{
  "n_layer": 11,
  "n_experts": 128,
  "router_score": "sigmoid",
  "balance_bias": true,
  "vocab_size": 2589,
  "norm_eps": 1e-06,
  "optimizer": "muon_variant",
  "batch_tokens": [65536, 131072, 262144]
}
Below are experts of layer 6 (counted from 0) of a mixture-of-experts language model. Rows are named router (the router's row for the expert), gate (a neuron's input weights, with its number), up (a neuron's input weights, with its number) and show model dimensions 0-255. Each number is 500 + 50 x the weight over its row's rms, rounded and kept within 0 to 999. Numbers have three digits each.
After each expert's rows: a language model's description of what the expert responds to. This comes from a sample of Wikipedia text that the model never trained on.

# expert 21
router:476545518523514579404493477408626473523540411534453579523463492464536542523553495517541539504505476444552493503506576467482506566568503514430479543477570511626567488514504504471485549524494408463562479537473584457641506557572497501492572480501505529572553510483553476439490511466395507489403479498460528408467548366501584392494637562535533462474539548486583504616448421517419470521468366431451576575412484462629505482496466458516541495577497480543538508558545532519497505551486554419507494509475487453476455458499582525494457535413447557455438423499439478523578515516463478527482531493485513451503566447515443479523517538527512497525562501408470543522444476465570497488556542507474518520556509487467486455520519496495657491520485498493497479542551521518424649396537491
gate0:424500523470465552583509558514486482529565520626544471589487488553550388513513499519465402490467420543526519539547487494490542511426462397451577468560504602514570390575566508495538485456537522551510467474540528490517476484453456486466473414407568437570483494497511472523478555589500529454499568496505378556525531496487479541509402572514533482539516430444567600553533492390479500484415557431542478546463535566557477516481499453543557500518406458432489516515568476533577581489447497356582532449578496470536495466483462468556524370528494539603491491533469539468485573458459560558527454497492519468519516534534594561543470535468573523463514536476429465541513466495505459551450567577492583433500572523510446595484561497618511432491464463510508515431570611453431478510524449
up0:505530489573483496433498431441522535485599440571456499432445526455423530552432435586404469543444454411506568459556490460532406545507398383539456422483573532507452517525446509526467469520430488555503540559524452519549420473458528466455603524378504538497441560552518498521490457464447484581467558445546520532544418557485438462425410622519417474472499516435422527579567418513488520635500464506491480494421528512472503502404582473365573514551500396467547523478488501503475532590425501487435502477515498527495465481528441522490427467474510495479612456490392469544415541412524545477409526480576499526479551510491555475540480441537528439502546574415531534528500485483490573482535605435489520460531399504527479518468565517524495514509543564537549479515539425484477512510484541
What it handles: Opening three-digit century piece of years after in, pipes or parentheses, plus final year digits, such as 199-3, 196-0s, 201-1.

# expert 1
router:513439464516540520480541475440624334563564427538463506528453522456557454495538505437540497495536441504517519547515591527441503553514490499512434520490502593514578475577517470507552541515560487562580563585453513529478510437583420489489525498481553519520494529505498495593525439429405414526444486567425607445464551427505535505517569426550558490491544566499475567521546466486462503497532475472484533516414511499589558388577526542556540525499375498522479463519434506515506589447451499469580459467573405443498549476494522527524466495410381531459495475493619468499542541551394449528461504504451535392522552456509570548542471628579483505629572550439375522454495522474533493519487469537448456558572517489541514500567538519545595495496469491588524509495535506463464520522520473
gate1:517511554529564516505490444464466483546547433455580452508547466488516452476528427505563479586473422551502556485522492570526481539425474397558404453511537499559529411487547497493484548472563463476519538503514411540458465432519534508582528553485447354444474584512558550605539454472473514544494496520432510506469466344468449469501541469466496527520463529549448509551571485499521493533469517377519500481563525445509612565611433580523508419461443578583519505489531477427513482487444491547478487444541464509550460547515490521507520461541505471396497431536414470383513471471488533583479428518495528654448521540492614568407361511513566521432534501461413568576476504440460483542451478489456392515518599465441475493487419459535550470484475480498515516501519530565549491420547533
up1:493433609507403437514471540565526550478467489382490520487457507507444555481457505622549520460574503525512544594520511485544433502537518446432528443470450504523408455513518520561420459487500594489448486506604433494545527523492520541527449481512566502441557486585405425427521513529516507444404464424489447506525540480501468407517408493475524470458500372405485464490407456484513467447467551574454435544505501550498496563453458431492520430550523455434509437428457414546463471464489492491568424515532535584442465542475449391413546508453473474566502504460448519574503431561527529477511523521592467577479522517387514617466530444467492471462433501504550486504428533473545512510457543469529524443449544553476504531366573423381528535489498521479630438477545515447583474556492484
What it handles: Word-initial capital C or M (also c, m) starting names and titles, often after parentheses or hyphens: Cross, Cyber, Mister, Mathematics.

# expert 20
router:451452541413520503475522438477516501613591490572474583469441512488534513473538559501586565496454479488546609471572464546510554572506427555525438543571480497538547484526435428459532481513485427440606504523478563517532511454538498622413534480444558536567370579524469529488535506440481376456400490495483466461466451482517554417512529477481526510494603524543518519524482473448512440548557518463479510529482436430527482508489566376566537523520400521548511383540489473493519524486426423411549507466519480457487457489457461496527458463418447560445490433519528505499608603569507430504485525506493544543473521505483443495515517492531623449616559479475461556545514524546555475464573502508490443540482596462522612438599513446575493558511438579603561534535547523516444553522544481
gate1:434462566524466447563502557487482481586474532521605476450444521529556479405582510491614451518408411442520492441520600472511440529501479555460513497570435494616472526451491404504581334510483400479519464582476474531516501465449514462516484466574466497517464477466489527383498475513505500469497483499539433387473486552453487541520531447512586453540569552543491491515453555521541471492455524461520591545548582531626533507581574403564518456525487499515490487438480478499516430533550505509589564478557385416496585578420513592461492504532421462545491560494454447494449516548525470467490503445539526507454495549524462598472560476485475502564495501471535479496512502541479496563514526536565424474480465468535438473455504589516609592471555517565462440553506446460567408562479374
up1:576596562507534486509419516478482390534564539501480437508493545455523385525481482530434513370452547591445480502458555561448453454416508505474473486502500502435490481459553470559389472559518473614516521506498554491528419464518480450494487535497481474475583512458508492424514426509399514566459501503533528524465503505490612477597501499512415599496577519574439454401564611487500433570449528540431429500528427558480551458485524479436544393483546433465432509463581487553596507494367428544572508520410528505436598491475585448464406455444468529518451432454474499493531522562519494550556481597374476511480448459534438542436503483463509556545529436433471471534450474574531505543459524522480447543507438525466581454560525469515477545467443485489509485467511418478524433569494468
What it handles: Semicolons separating list or infobox fields like "Released: 2017; Label", plus linking words as, or, and, slash, such as.

# expert 10
router:542461558467523481455551424474527345577556377576467502497544489463543511585505515430626539505545495483508450498515557561508505503478470553431516487509558584489551495532553491430509586490585465396522538553422529463466506476496384539423498465502514479562496527484514429540477473487504489572451459542467519502416544371414544413525543521481531378473466528569447616459554512460500389549530473535451574526412481471536486487528508509509488467556505425467460504494451537484533531526457481472540568443496379495457470522481519565490532540467468530397427495488530516529565526536436490564416502535470583419591524483473517490570392586493566477534492493370531535500516615492557473491462463483395504528514515480589509454600511501519556524506461488581505548552557472483434585466543477
gate0:554511501532479486449419479570344562546545478487500564580442456519554504519367548525503502487502491443494444547465486592554537508514560418594448507501410513526528445508467494487468510532522536526533441479490555498452483566593445578557521476468499520440457487577560508512486485462444482512439427542615491456471454469533466418416525556395530467544488544551452615540535503520487588499516543539453513442466453492494485420448473544497578447591552477529479523440515558606583531479498397480443534511543540476470530545524452623489465513562464533508465447500518504446498489539481484411588569413502500478507466520440509503530557596606505427528499464520522442541455461569464560506543494539406453500534571353451518538608523490490521478495614483484483422496535526470542371449531418
up0:527461377484468469498502533485410542472549514586532497433546443541443518563544444458396499448496557557487468470462505557528443487539536513494482515452525457506459493527488553469540477544506430455477523437463497444450438541496549502507491523454486459459459549464588572559590577529527417530605460422456519390471525437412473502580511457499521521420459465439529491442449411500585445421437429479549561620568533473467531492481511624450572441489558604504500556470484550484413435402541566576572510522487502467413514617477508486562569529421475492446556519521588451504460450449491515531396437564396566527516505402545507493460520466488523566482467491500536520540479489517490583514506455554562523442492457467528458454502441385564524574456538572520533557521440430439548480580507473
What it handles: Short opening fragments of lowercase words after the, a, and, such as m, c, st, ad, ind, as in struggle, map.

# expert 4
router:491498431437560579483461473412565483538484473512377516571519514489467523531568510462512646521530487526508499555531451490513481494546418588422538527511492530518553547581561469582524521544546411480546463445497541545532543546475528575407479456501557518527504535468524514458387489513421414481480495468484494353526471468477578457550517498505487456555557522544445485569467436505506415519506418446505520511495505464577504533494507488496524434512390467468501529559447609477637521435412481444461524467541509568501500409440585505447529519506443466459468422576544458431479523520530470573444505467438616416638552482494518557557509473468539472543556428440540544563502479522511580482508461506496478547581569419503483564481553467563573493562529541623624559495539473545549543485503468
gate0:552485555473544525454489609485571432441493516498478530520544489495470518405491389542509536461453490472557556480441464614508433451515471581519555550492428505454558555488498510498507506414513417534464462532476519502449525423471432526573472478556532437490605565587426511529453499503502472517444582512522529446461413507522501474449540477549558538410535512471449519548495544506506538534559391537613617444493395492437497429568430554557528503551438428485570563450573529604477523440525446521569559468528531487486522497511565472524397516565529548494514518491518359552524490595492572428491514466436486580603488479557503452495502518535473504540485555509463557549522544458598493578415428534481624477492423536545426505588469484480500503471532519560541563420467402516542575446547484
up0:506513419487477512600515510523445542487552562516503604456423547523611363519471593540441419586444494498489457427538516484470551513494536447490492538425448510518470538529519581476572528480483549414521570574552554553489441494456403567587561575478445547422479478619522519574469454496517522544527576409476540572546524394531534501556434553478515384497496526538475522527453504542426407496565498502520473565507580488521467513385557495477548485493573467499479373491557421531574546496488560517521473502477452450492495484509524470465509331423448482517477562486477518445487523433522494503492473542525529487519594480547473513535464529486404478459462428498483469492484432527517476551527556381429405472570563509513500463493491516588416484523462551556454528503463611567530544547530434
What it handles: Short word-internal pieces of a vowel plus consonant inside names and words, like ut, ib, ood, und, especially ceded in Preceded by.

# expert 33
router:482435487465504562442448481401522428530505440504437602482563487475556524552483567529545499507506540527503569582459439552495568521469477514472504490533601611561537518611491518419512513651520489634537534446475533546555451522555468502463561510468506491507524600397549493506504547351553371495387458554553443428423466467497500467462536511488456456523519558550500534541382428393504471571478379501484541515369475431563525474524523527495562409528522419480526400569473564574520519514485501450478473466518491493439438538528512435447399506501448488505490452577485479424586573471499471501504455467514542463504534510508463533533493530543537467500485480420479516524433515494520472521542483514475470566499547424542550480551522390540538525539459565524564520518537577434521601456488508
gate0:497471516560511445423520513574589482538575523510464553552547503492488462486501562524539409539519426515495505460443386524543532434477563477506492455495490477535539489478551563424456415477473494539502476544478456658539523436405500431556520500497455433460541609498546497501553485428545536469457521542450458542528587466485496599532481461496530553525449571470564571489473411588615473534439491534524546527500540563521435545484535445553501513505524527546522565464516471526517465421512450471533565507469571472496369521420543444468340417507508481470484543521426577620530480496489509537589415425411386505503515455421556547563447516523520410552551481454606466361513476511522540538517473395465439475477480504536456438458511568475512495524549494438511518528521539454519461501619481
up0:401595515467485504540465579520503479552481480507469507459582514507546486421525494451434521574413586494542514414530544457540525546446581534424451499482487561488524520560416600442573458404534495498468463516464573482540497408459497529535586436499575530503547521547490499620495564568413566522500406463530477548533446570429556476497513483468542567454536542465417510400570551495553481519434517512379446509599523499534590439422546418492513472471479591527458507464471536501609503553518473440424545473534515466425475406565490406499501522468499394608515503484562480517536419576524513383541535522565496538502472587512517536505579451487515478522522531522571448487555494491544553466473549477474462469452577565486505525437468400466544545621549469544511533506427517435528515549482555
What it handles: Digits and number pieces in codes, coordinates, times and statistics, plus closing = of article title headings, such as 15.57-5, 13:11.

# expert 55
router:473487495390543546432518457397564440525528480531477465479415477473505547595607572465503584450542464504507573578518487559569524426551569553467497524581528439540511501469462452400497521533549451535537626504480545546560637533524458551450632511529529482513473482447576470534540449513448516551528488523441490485493467485500521551432567547500501452483543585511575567513390489498453501540468449454511585505470461311530518453499490488535513456558490531460525432513462515480571485476402452518517482491539468432414506564478469470521412451470515482525511465522491566453534557561395463569495472554485490534505467473515491413522511513472513497659512547442451623550520510458512549510484511469515490505604573492522597514585588514563544537490474499582588531566489490554521557500521412
gate0:492422518560586523483520536400558474515537525504396492474544470571472496483508425477531393478499520565448471484393524525631426418481564529493433413586607392533520536492502508529498452509469538491417545449490568561554483447532434511534569620484466499509526460620539496478484493472485483454529553470534502386566490458535561534527452545468500533434564531446494474546520534406425453637545529611491517513499526604503518443530473513437509458491567562469416406472477451563558493542497505516534491507474447550462482510458474507430421532442483495461456532533398514525459532432491476482531633459559517460473623576479493557577489535509461579481463485509543460479575459388556478480506462483478455569505517469384520519496546513499523510421573473558527504491520500360503513492534515
up0:478397544564490479512520576523516441450603471523487503566517533565480553560450486517500575557562509550466515454505445525547572429457476483488474553498433500513511416490502535382475488513510514488556451525447471554633553520550484584514483478509460475509521602476538498495545515448488467498528511498512527461443427528416574494525509427458496451550431479483475416543486578535455635540530488504524481494474521511489443508444427408474542497456514408432506415558500470540395569590453521524381573427429513501504460508428442507546459550421453555437602428488518547450473531502443532531324444486547471527532443603521572488546412436449488571477477573521509517520452466496468531520571519408550559481461498481543566418560535507495460478586516457447490563485509561555539591528469366
What it handles: Lone vowel subword pieces i or u, plus ens, li, vi, ari, inside words and foreign names: liquids, Sichuan, experienced, extensive.

# expert 15
router:469390487513554539496403475480543493496540487499388575559441491446515657494492519490530562461483489503529524513478463452599505501557541543533484523495515472472615501466492425499559629532580451522562585509462549557502514462561450472404502430458516511489481506359457463458464456545516414465496456498516496511447531509510518459536568489545443463449580457563447526584406410432383446573500479513470555555532491413543512477540491391529585477476483501554530435528445573570593461500449436465494513461574483481483529433562527482517449509481469542449464559498445532445481544532540438561487501514527534436619588580489512506590454533504536530438540461334554588516473430525539443522493440496452441576583543484479481449515470499551593524495451534498486558570470509501449495451507463
gate0:482556473499564456459446548568401540501554457450536501448589487510512469492444515535548491538475458505496518485484563516528543570515521485488527439631471587512613491509398505391468564502564492462513524517488478541434519428420548491456469482475576545375530541468451494501554472472497479546555529538493517430459503524525436578468471494510552537489528457523527390446392482478488526460364505551522430521476512462426509407602459554505491474576452557490567488444522459474480497555495562455390562577558510558478512481409538615545415478519549521490557429434570499600487609564464471448422498568520528485414444569541516468534541498495527438535563476541405393450483554465525530589469505556410517594504567513500499494573434538513453409460534459492467550488512454473463529482407446
up0:547433602554562442536471501435459480477569536539547423541508578535512503495414513444526553516516532509458496544363583573433449473481507513519569531482506546505564374424520504483484483493460510554484473485423545415489531611457480536478466516533452561502515452532515487472537469494438662521599428519486525486442547520555440429545474494462471553477505572507543501475420468514485506534483355476598519581490552536527534444520439577461644458493608492615567436463444521537439513521501509504517440551454616461519504455527524499560522472478473503489510502508549473444456435575455558498472525486464535421517478534496511590443565587505477530456465525461528569521544462460441553460592521608535547456562517518605513491500513484439357488566547563538501531471550520456529549421517469
What it handles: Word pieces with k, n, w or h, often inside Slavic, Finnish, Indonesian or other foreign names, such as Jeline-k, downt-own, sembah.

# expert 62
router:547532451437604555449465444478586492563503466490496539644467527485511457536527516485527575474489535539534631489517509562574521622490430533437450474522500563493531457484561488468533543542560491509606508496491547519532530557566468606521520458511525513532510631433536427475535476412489468460463347547454546459356456475486522451495551478490495395506524483511593593538529526484423442530583462509531537570499502509528481495551468451522533478503466462587480455544473524472575497531460434478493434500512530508470559596532499484427528534438415494432531493553471421475569614479532500506407482485416499416528546431456453558488505507507468427461562416468548584537438495517484616534492511520354473480495556491477479440523499473466507534539481552481577535652496554462487533484499525
gate0:560538574519498421526490545574539461575456551407559533581524451477463510540531431520428587445467489502509518515469436570483523512508439512475561485544523493455504492540483570475518473521510458447601566539497581477573525372500490531468475452509609498442544470523441520531377425437461487497466607614465409388474597548521508442584535501407485585499374457603486458448494524516600508571451504438509467485503409399424565546482461473513444531504539511465492482554477514568428535530470496554523503480572538433473555542472475529517475526460592465462400507463484615438480404527475460482442503406551653541419563492478502489490454497518563453474474553442466531484579502506552449570579564530504457456442465501485469479503473493497509505493507446464454442464475454535523490477429548
up0:546549586448496576566421544500439486579502538532469566447548516452526527453568479516499597449487459554394490443501530434528484461529456479555497561565548409480541462551516558522488506512465438491525549491467533522519545541585597503525537481398445532497488481489515441507469565555497512482622484466532520471570519644504474402578565549532522635506486530500404469493447466539587500451480529447555468537526518443493560446462498455451506451559542523553448562474488480539446475559522486499548482459523524456512483388490532475371484517466486455424506546571488529582450472562589526478486495528519505521433589474426564533543372440565429476444594547498443489522533530446508539546410575548450494598537405514538491582470590449461481581508472563504590517548485516433576559450437459
What it handles: Word-middle et in names like Harriet, Antoinette, Massachusetts, and word starts Al, All, al, Sing, as in Single, all.

# expert 29
router:508379442493489523410381475427520474477509420525441500589475496486502542472557485450567561504532549475484437543547467534536574536542457540468481476487432530517624561578485493521541541516553466497606462489478552614500596566575457562488535444524542474500524487478569476532434520553484435529473396538513453497467509489487500500545527531482521492390530512524477581490438419487480492529507402435511570530365480446520481369550527464616524562571443445538527419480461591500511560468412461400493497504472378510375491541465511475498477499504504440422540439468482502443513601536519460574454420552520482476519597468476502495513435520509560536486521516414469555512477503499548519507452558490436454509580490481513591457543576451573582568457457569532503511515531495454462548466487373
gate1:481618437365549600506545544559424477515625556544461476545403474461456479451567533439501550631431582529506493530615574395418580582459533496534526570473497587551431510458505473464507491460496471540557472509502553503523475530552528650509540500533534491500475520478397533478515452577516485546543511545496491479541472549389530433484478479512507434579417540432516473476477572526554490512429497546455523486524482482586450478485556508474539477514501410541433425444472508424508523558523502578501517415476549450507411494501548479495407439433475483337476558470485491525521539404512450502534546565537493521511478577547527477461520490474554410493480488495502494497488419448487542465560528517535534536455515508535471484586591468524570573474495479476497426543445534535404473458517621
up1:443503513558503391446432486462547407559568484432453541522442487423466565516532558472422416544540470459509482451578476543465574508581479480529453566456501525607475471476490392415489544425521489490523531428455517430469481481455485481440452486481523469539585500405582600497539506501465439492546525505508467503465518573521550532573427507418497537486431535441507411458478477530493493560558558549510519494468627522466478567426533438476518520564593459476557568477487493514421447477445432522481490490607482480536503491556457518563547496481467543405491522511460542577518470543507504694428508449464581537504495404645467537502446502443413515535488448508609507543524542435479443492479505577462483569533429427563539487535467491533470465526503378531525556560531468434448513492576527
What it handles: Suffixes "ed", "ing", "s" ending verbs in narrative prose, as in knocked, abandoned, assumed, designed, hosts.

# expert 27
router:459447436504572513438435461466537459584594446528475540545516533463578538490501518454539550454514498419491487493521519624523567511554468565507530507508550507507519531472484405416507529562519419485614558518434563438559560477559495499506546432471587532533470517455523506488501530398404426539498470519518531380372473458384545505484584512468555377454520493536532514549430462492466485535533448529447536565454472431481465430619492515493501370548426469513505489538438535551598493522490428474522477484524468504464524550466555502557429628455500541386450527515585530490571523493504471558505513487459527465556533404473533508511493537496577427570489513424456493510489555385592487562520495568454491494586536462523543556561481519623568480521465548529561529550516586463476535512514436
gate2:414465491426521554543450560580568533449583522523493533460586561553446475487473461440449496500548440470485466515513523468491559517544537500493562496571510442490423490529572473545597537532464556580537586465478498493470473471389462552443497403531544511425521390509534589569606391469490571534515418495575470478493463501497521498476502462452512426477582485543561539410435490514518593507455514516527497489537521544555477426533494541453508487550563535517481453500512609535432544426420571550357452478553565476479552462463532448493407490471450532457528518518443607509475401469517421536491533552471525526438463527402496526483550510480593428497485435495489580509515560421541466574427454455479558429556442441463592539467518434528542510436464429436618418484457551545507467556527517
up2:506537557466582594506513437524463544516478452412473552487564499498562440444594509458509530538536469430470451469514388516464389527480454469614518476470542451435561494495520612574428526509473471401475476463551632517546434616507469512443469551489497535618410531512461496580534526499489548577557525528441555499471503475524558551629519475514548391448445468444506517573512515516427515457537558403443515383397495479566552469534454358445535452429499473498462550482510447476501489379499512501515507481416478437436530503556498493536561407543473581457466498554501530517463455516470563510450538559482559498553453433497430397531492507456493435507527511535511427516379561487474490509529392526555566484472477515496522523526507515561510557512551496458409492497543509478458465563502440
What it handles: Articles and possessives opening a noun phrase, mostly after of, at, to, in, such as the, his, its, their, 's.

# expert 8
router:425431455457594555486499424490514462540528449486503473516500588552586586496566529473556488510588442488531569591495522467574540495504553563505496560518531598531511458445499504456516549548510391527584504495432559508560531512483445527440630489516540504483527511466573489519399530394466483548486477541437457362497526532516476422478528461609516465485550415441585546536383436478472499553447484531525600537476454468518535473571529528580458396494452518537510523558486540546519545571439460454574452486438478492444457561557507514539449502445520500466534463525541568526550489604476476472483506475457566524503606456474436551579611534509496491524480537483418464561461542456519531557558536469410385513547494387491551501619540475515536590493457521585546503541530497486418511427505453
gate1:487430553373411620547578440567545558462547483449473485439414490532448549491509546504598464456626441436610561510515571434546575362505393482521497507523469486499486498642496500511456504577462492484552496519413568531485514507503529551460412515450510495517505555533561506448534560413455481544497486531431412416475411521533495496461535495473491480566519457449429420504510516403549488486437526467449465389489527456462521444507540549540499537489544446560494536487476543544471536565435483448583514486555451495447457491546525512403448451475435524549418507380531523444557521466476497473488458458475393590453635497463522512521543492475524482437538527508464425518470460450503456516517546490542477579481543431485582500605439434503528457481464417539497531457512423505543577483473508
up1:487478463541595406581475534617468474575562561577517475509464590363561518419485609588572509534451537497412446424498468425433402544531470497525527501484425516476635497394520478593527549478584457455444515516381559495487558511468507480502496476504518481509489470484465426573511531522483560508501509566544520492514525505481490494568454434562403496421496503438625490515583560553449558486445448628489518518529422534520518477594510494491472607429484561466497555467508477573486490442549517542436476556502454437464428521438548513495477481476531559579445497653509507540446445513492550543467575458519510478539471470525492478512418551460592482491473429555521480579485524541520534473516470515500505594529501505480464533533532529556509543501602636478515422446528471484505532515484530
What it handles: Word-initial capital pieces starting proper names, mostly V plus Mar, Le, Gu, San, as in Viola, Villars, Guatemala, Marty.

# expert 59
router:531432477499500575392480463406515454520538481531465467565524546455568554570560473496527505461447485478476649496519500653471498485571545493461501550440473614522520522475561459533552533511572455534579474443491548443537468553553511497493481445491566387534516473378502468464527521473490435598471462536534587470491427392432531445574524524472504473434597472558527523552511459459470531521470454401381598591522455499526515423565520500521493501468446438553537502510514566562564512502431439410572457470548534538447516539549582511475502511504435543485532448489533523447513536442444472541446522590489568451621566519491460608533544576547473465468441379487433509553552460529483523454477483500519429580558504464506476420510449477517560513489460538583543545581478550471462562458493515
gate1:550461473463540434502470468489465497477477530456477502458469516481479530462529520580477437504518469554559539545484472558555447506482501327544516559561453579427535470430523433538465414451549495490443466487479457543496569422544454461561514426523437483557558418543487553456543493535509500528508390480411473522550545519558473433509575630431590534508499493475571489432440542603591550533442457508580509454533474501508497379443441475501497417587532509549460462476600580484438578476509455498520541430531547494603519540558562543421591503490521504522465529531548489521447423538456507497514443389361560483422503526524488510471393448493399443489527538468497447581462522509537523467487466507466497515561518421515584482521408550545557583475381508562463503501492537518452571550511433
up1:552483390529532559470494515482513470484469504569529506455436482485428452575544395511408483570548473446493549438571497472502554384512555418520532597471450547440475427500519521553424512539548583447511497504521479568419575497463503543485464506420508538466515577513413513492472535483465453414382482474555503438534510568459441460482542481502533504588546484465491466511497586493601496449600428501507568511482496584457520418418475549534433509552509415549534616506473580578532516461523502440395475452527499550477490519522524474391542443462558540556490470392418532501521363504516596529452559476527522512476511508491528508479492530502473485444488528512423503513366503409481450439365450545480495528461502462515405573501518551432538537465510552539524494647554550472527542489520463
What it handles: Time-unit nouns like year, season, round, day, week, often ending a phrase, plus word endings such as "ay", "all", "ight".

# expert 40
router:526515476475525526441503404437585440501499480483430488570465504382555585518523428468507483510520407479540487522467493550538512473573484530487540547509529554574546521513513431490543504594543406518553459439471568511520548515552441460417552475546523519489551482378555420498479461522530463590461461466483539431466451505567610402449565552484468471352545495479494507553406510519429409500619496561458427525449557454597449526534527470495547457523438379451533420505497484606588601508453482508517535500517500415481539518458530541495524515456430556528523525503526466437535537496551453489486477578438532459502505539514447431706570526557553421517506475438504529540408505522544490464513471507444503508512598495441521453482465482547557519484443516601491569561504548453500524504483432
gate0:471464421511537475533397590482513466523452406526512428613554563473530502567429527545512442504563532520503541529566496469564487490517512445474548502565589505492474537412514458486592453616467474471458487438466548495471491561543528504571549509451541526520613500340451453534507500493545584577493472462541521498499515506577532589419541500463452456465536525568479445456458473508488488498535480528517378506457472541495508428539533466441496455504405466505554427582514548512474492512466488490442445480433534527450627448457573437533511521490502457521601504616451472512415448528462393489505581549478434465481477419453406467552506469475570454431453502457512428443584553519527475514523480442451429477518523448506563377449484468569580462498496564558420468428437450495604489570457452
up0:468444407494497497622493562535507506508538597519446415447504425585493585537568555463501526502515546425494425536457490447508543650501523491541536553492457582477484479436464466446533449519427594449507535432457504548559487513449447540500565497491510622493528505473583578480511439534496451511438444452508505488486598512528568605509548455526528551450511538480533509512468612484575540518445501507565469465530505480596548478533498386440491586489624483450505435476469514505584470530489530440482517500509447613493533464492474401561547497502492513533467436513565557583446464484473472563549481518494410605513497510565495483553476470611607487427564457516469443526435516407447499511526451514537498526505490465566543427480603538447499453442435580464515506565385481497467482425517603
What it handles: Word-internal pieces like ap, ab, op, sp, oll, ect inside common words, as in mishaps, pollution, prospect, respect.

# expert 36
router:485463484468533508454418469403575400559528453569470506566530500507507560518549538482607552550580445570557514497522405497544516530547556511462480509505585504580556497533452447450474522551549467579531501507436502554531575514515433528473517505471552527519577526405534496523511493562378418565443438524523598488447506449479524449572561505478510524469554395642546530555495438467477416523452386574501498555499464457472516424526503451487562435517431517520523511486449606531545485574463438496649451403552465523440463551489554510434548598504490564437477437535478567482641485500523482491475466454448557438521593483461572492526527523652512470616462506449487497516540491497564469553515481446405483494474501441549528514535524478527541525502449513548594516545475533488464544478539504
gate0:512436511559392532489518504463545502522423492482483571483514480510457492571605560485535442509509601509607433509498531468500585492579510467429549517566591501516547478517464536452532538586517465470454548556487519541492587460479515452543555501498430457425563532447513527560357476567393446527403474466460457518467563489517520477578469457476554447565535564499522516540528593482382489499616463489444457595538501458508508496598509445482531507529591636470523457441514449452497486472487501497470480478560525574505425504442448628522486558589542493492491598553502542469470464475502457523378527403485424564457484502454517428491476551544549522553615537520456547558540594556478499536525586496540482407485486538467524496487563504353510501546581476459481509486457444483484529562478550
up0:489595578542516436500498515554499507560528494551505474436440423499488489519479462489593478478473428406425505515535484573454507483528513465454471476390485514508531404438526449452585462410481511500473466466450518483398490549595510538558531484461543496395457506509567401503566542466580509466539405416500456500549525505565468536442472537510601432562591524450436571485571476429447510602511542533518566466543421428577443468539517539549480471514478483496527499495528491532445467471429490624466597554520582536502425491493423484540468487436515544528435453544470494473539557514470485478550587465553488467531444505536428415518477468456519595517493639497491505444491429576487498506573614596502559457486507560389454440491475438517495498477550406398460506570566550448579510529563529
What it handles: Word-initial capital pieces L, W, I, St, Wh starting words after list dashes, pipes or quotes, as in Lepidoptera, Website, Whisper.

# expert 18
router:399457474430513517473531432450528368483563460505508530539556521467549462527498430540524464453454514424576498475526533531509571567538537571431576506519475519452629525523505389541572489554537465457524491540442642541501560504525486474401504478434643479542461555411548493498470481439433505466461457542530493466484516445491524498477567472599516434446474466473572557529454495475513479570489484482423557555473471352500451489527514490514595375592514498483510527574514538525514479516502400425537467526549449496440470536528497443490473530412443472401501448553472522518637544512500475532419504608437542522527539489466523498526503584543545497483525461453509488547492480425613563508512501467375501593599502439485439513524519528554550541538518549567479495546532500524448508514597419
gate2:439559531527528553542477415547579497503520511513524495422479543509499526550461432500484560444429445585493544529467556494551505505425466509475472474480489447493484452434510568480572486522601513615499449522586451551430544502479473442486511492497596443583487496413451486558496496538539461458428506437446433456503541502488526622502542454517438448493554478516480562529458441526432556415473493367502511565409520493479314533542495480471520484546477564499500493470587513442474485497485471424493547477529497535486486538558448494626486408522492611503535507460501555486461544588470478504497432433591477476625478438435589614542495555497490452553523543478536510518418494428577568532520443529587440539484500487560463364517532473486470495451425429443489513423575509465371465485534509
up2:473494528412532449398425476536435600389536521436465470410399420475471515481641624547464462557541495477503552559466475437529440587474500529558514503538534510497519572473558434589482528484466467414508397475441569484547625496582512545447469510518496526584482413503496482524362513578461488496476500570513478434480463549484505538495517480519495527571473588470470493537523615485472484535553574590509427508590514514554602442450488508441528503561470460477491492469497488476494534474531449537556536499500434482515537480481550585497486512522479473517544477519463586429537432592560484490523473500447515552465519555536510421487539432397545518507588452533493506447535487565542468449586514469401549470516521510438466530508434572485603466565525528530570531526514589594589512501407433
What it handles: The word the or The, mostly after a preposition or starting a sentence, as in with the band, from the University.

# expert 35
router:468448477536573485456509489433524501513543484545406577501596553496577557481510495491622520480421510451497453512620484519489567443563458565442521466578468477566529440486515438409577496580584443465533454528518560456526455456529523535470495523464527442568465525463542449547441522402477473522482466504425461507460467503490618501511652429543447485417600540484610461535434382515479468548554447512466488515500421472546486479556471486498565452534454449541466405519538507518567527492410434520528461471572453445484507496495518460469529445491318485437536417559570435532526514569437467513457543462476514536579547491534445621587484540505520436481482554518443581509422488488530500489444511526466473500542547507508591499522503481582526621490455554564476523546521483484550584461524449
gate1:522520532452477518523492467489471468450461494518471466440499494465486588584434562506564479435536565474532517575578411520403586472418446636500529556486493537579517408536500458511464527566485394507464453508508499532490580402488504441457556487444408468397488530495546529618532550469501515424550507496493576455490535471428490575496525555485530440406573486474476530456496501511397412421529414523518541466549417589581464590550489481413532460559527530537473461479507414463504536626524491487523470477548568543544618371576560534563499585477519444508507570567415482502556503553542499541490533487539568488491551573565448565448506497538518563465510487492453429558467504427588563505509522485456464438453528477440533539510509597527536380497570473476484512434516531542488504532460458
up1:477442436415502425482526385473535490482504471455479434456528510486514509523589486578557440568465483493464421480453475484480423542502469477503572520482528461531444553512511559539493514464478491563486366374478475422464427583423554462602460447470494473464499618528576508467483557493470441500547489425453455549502424570547521496511537481565474564455455441432503583482586495625445557434582410424470487466480573504439518518620473560488581383595494442540578533513519447558464454515449515503535479589522517449516507465477417456516471540499508614523526459449475521477585486513429493544597440525474547460510561429489516542521469483482497500536449513541462531504507610533511612506458421525553476456557558350482460571529511531517435499475442503450517540548516531459504498411462519
What it handles: Temporal and linking words opening a clause, like before, after, as, until, while, so that, plus name, called, announced.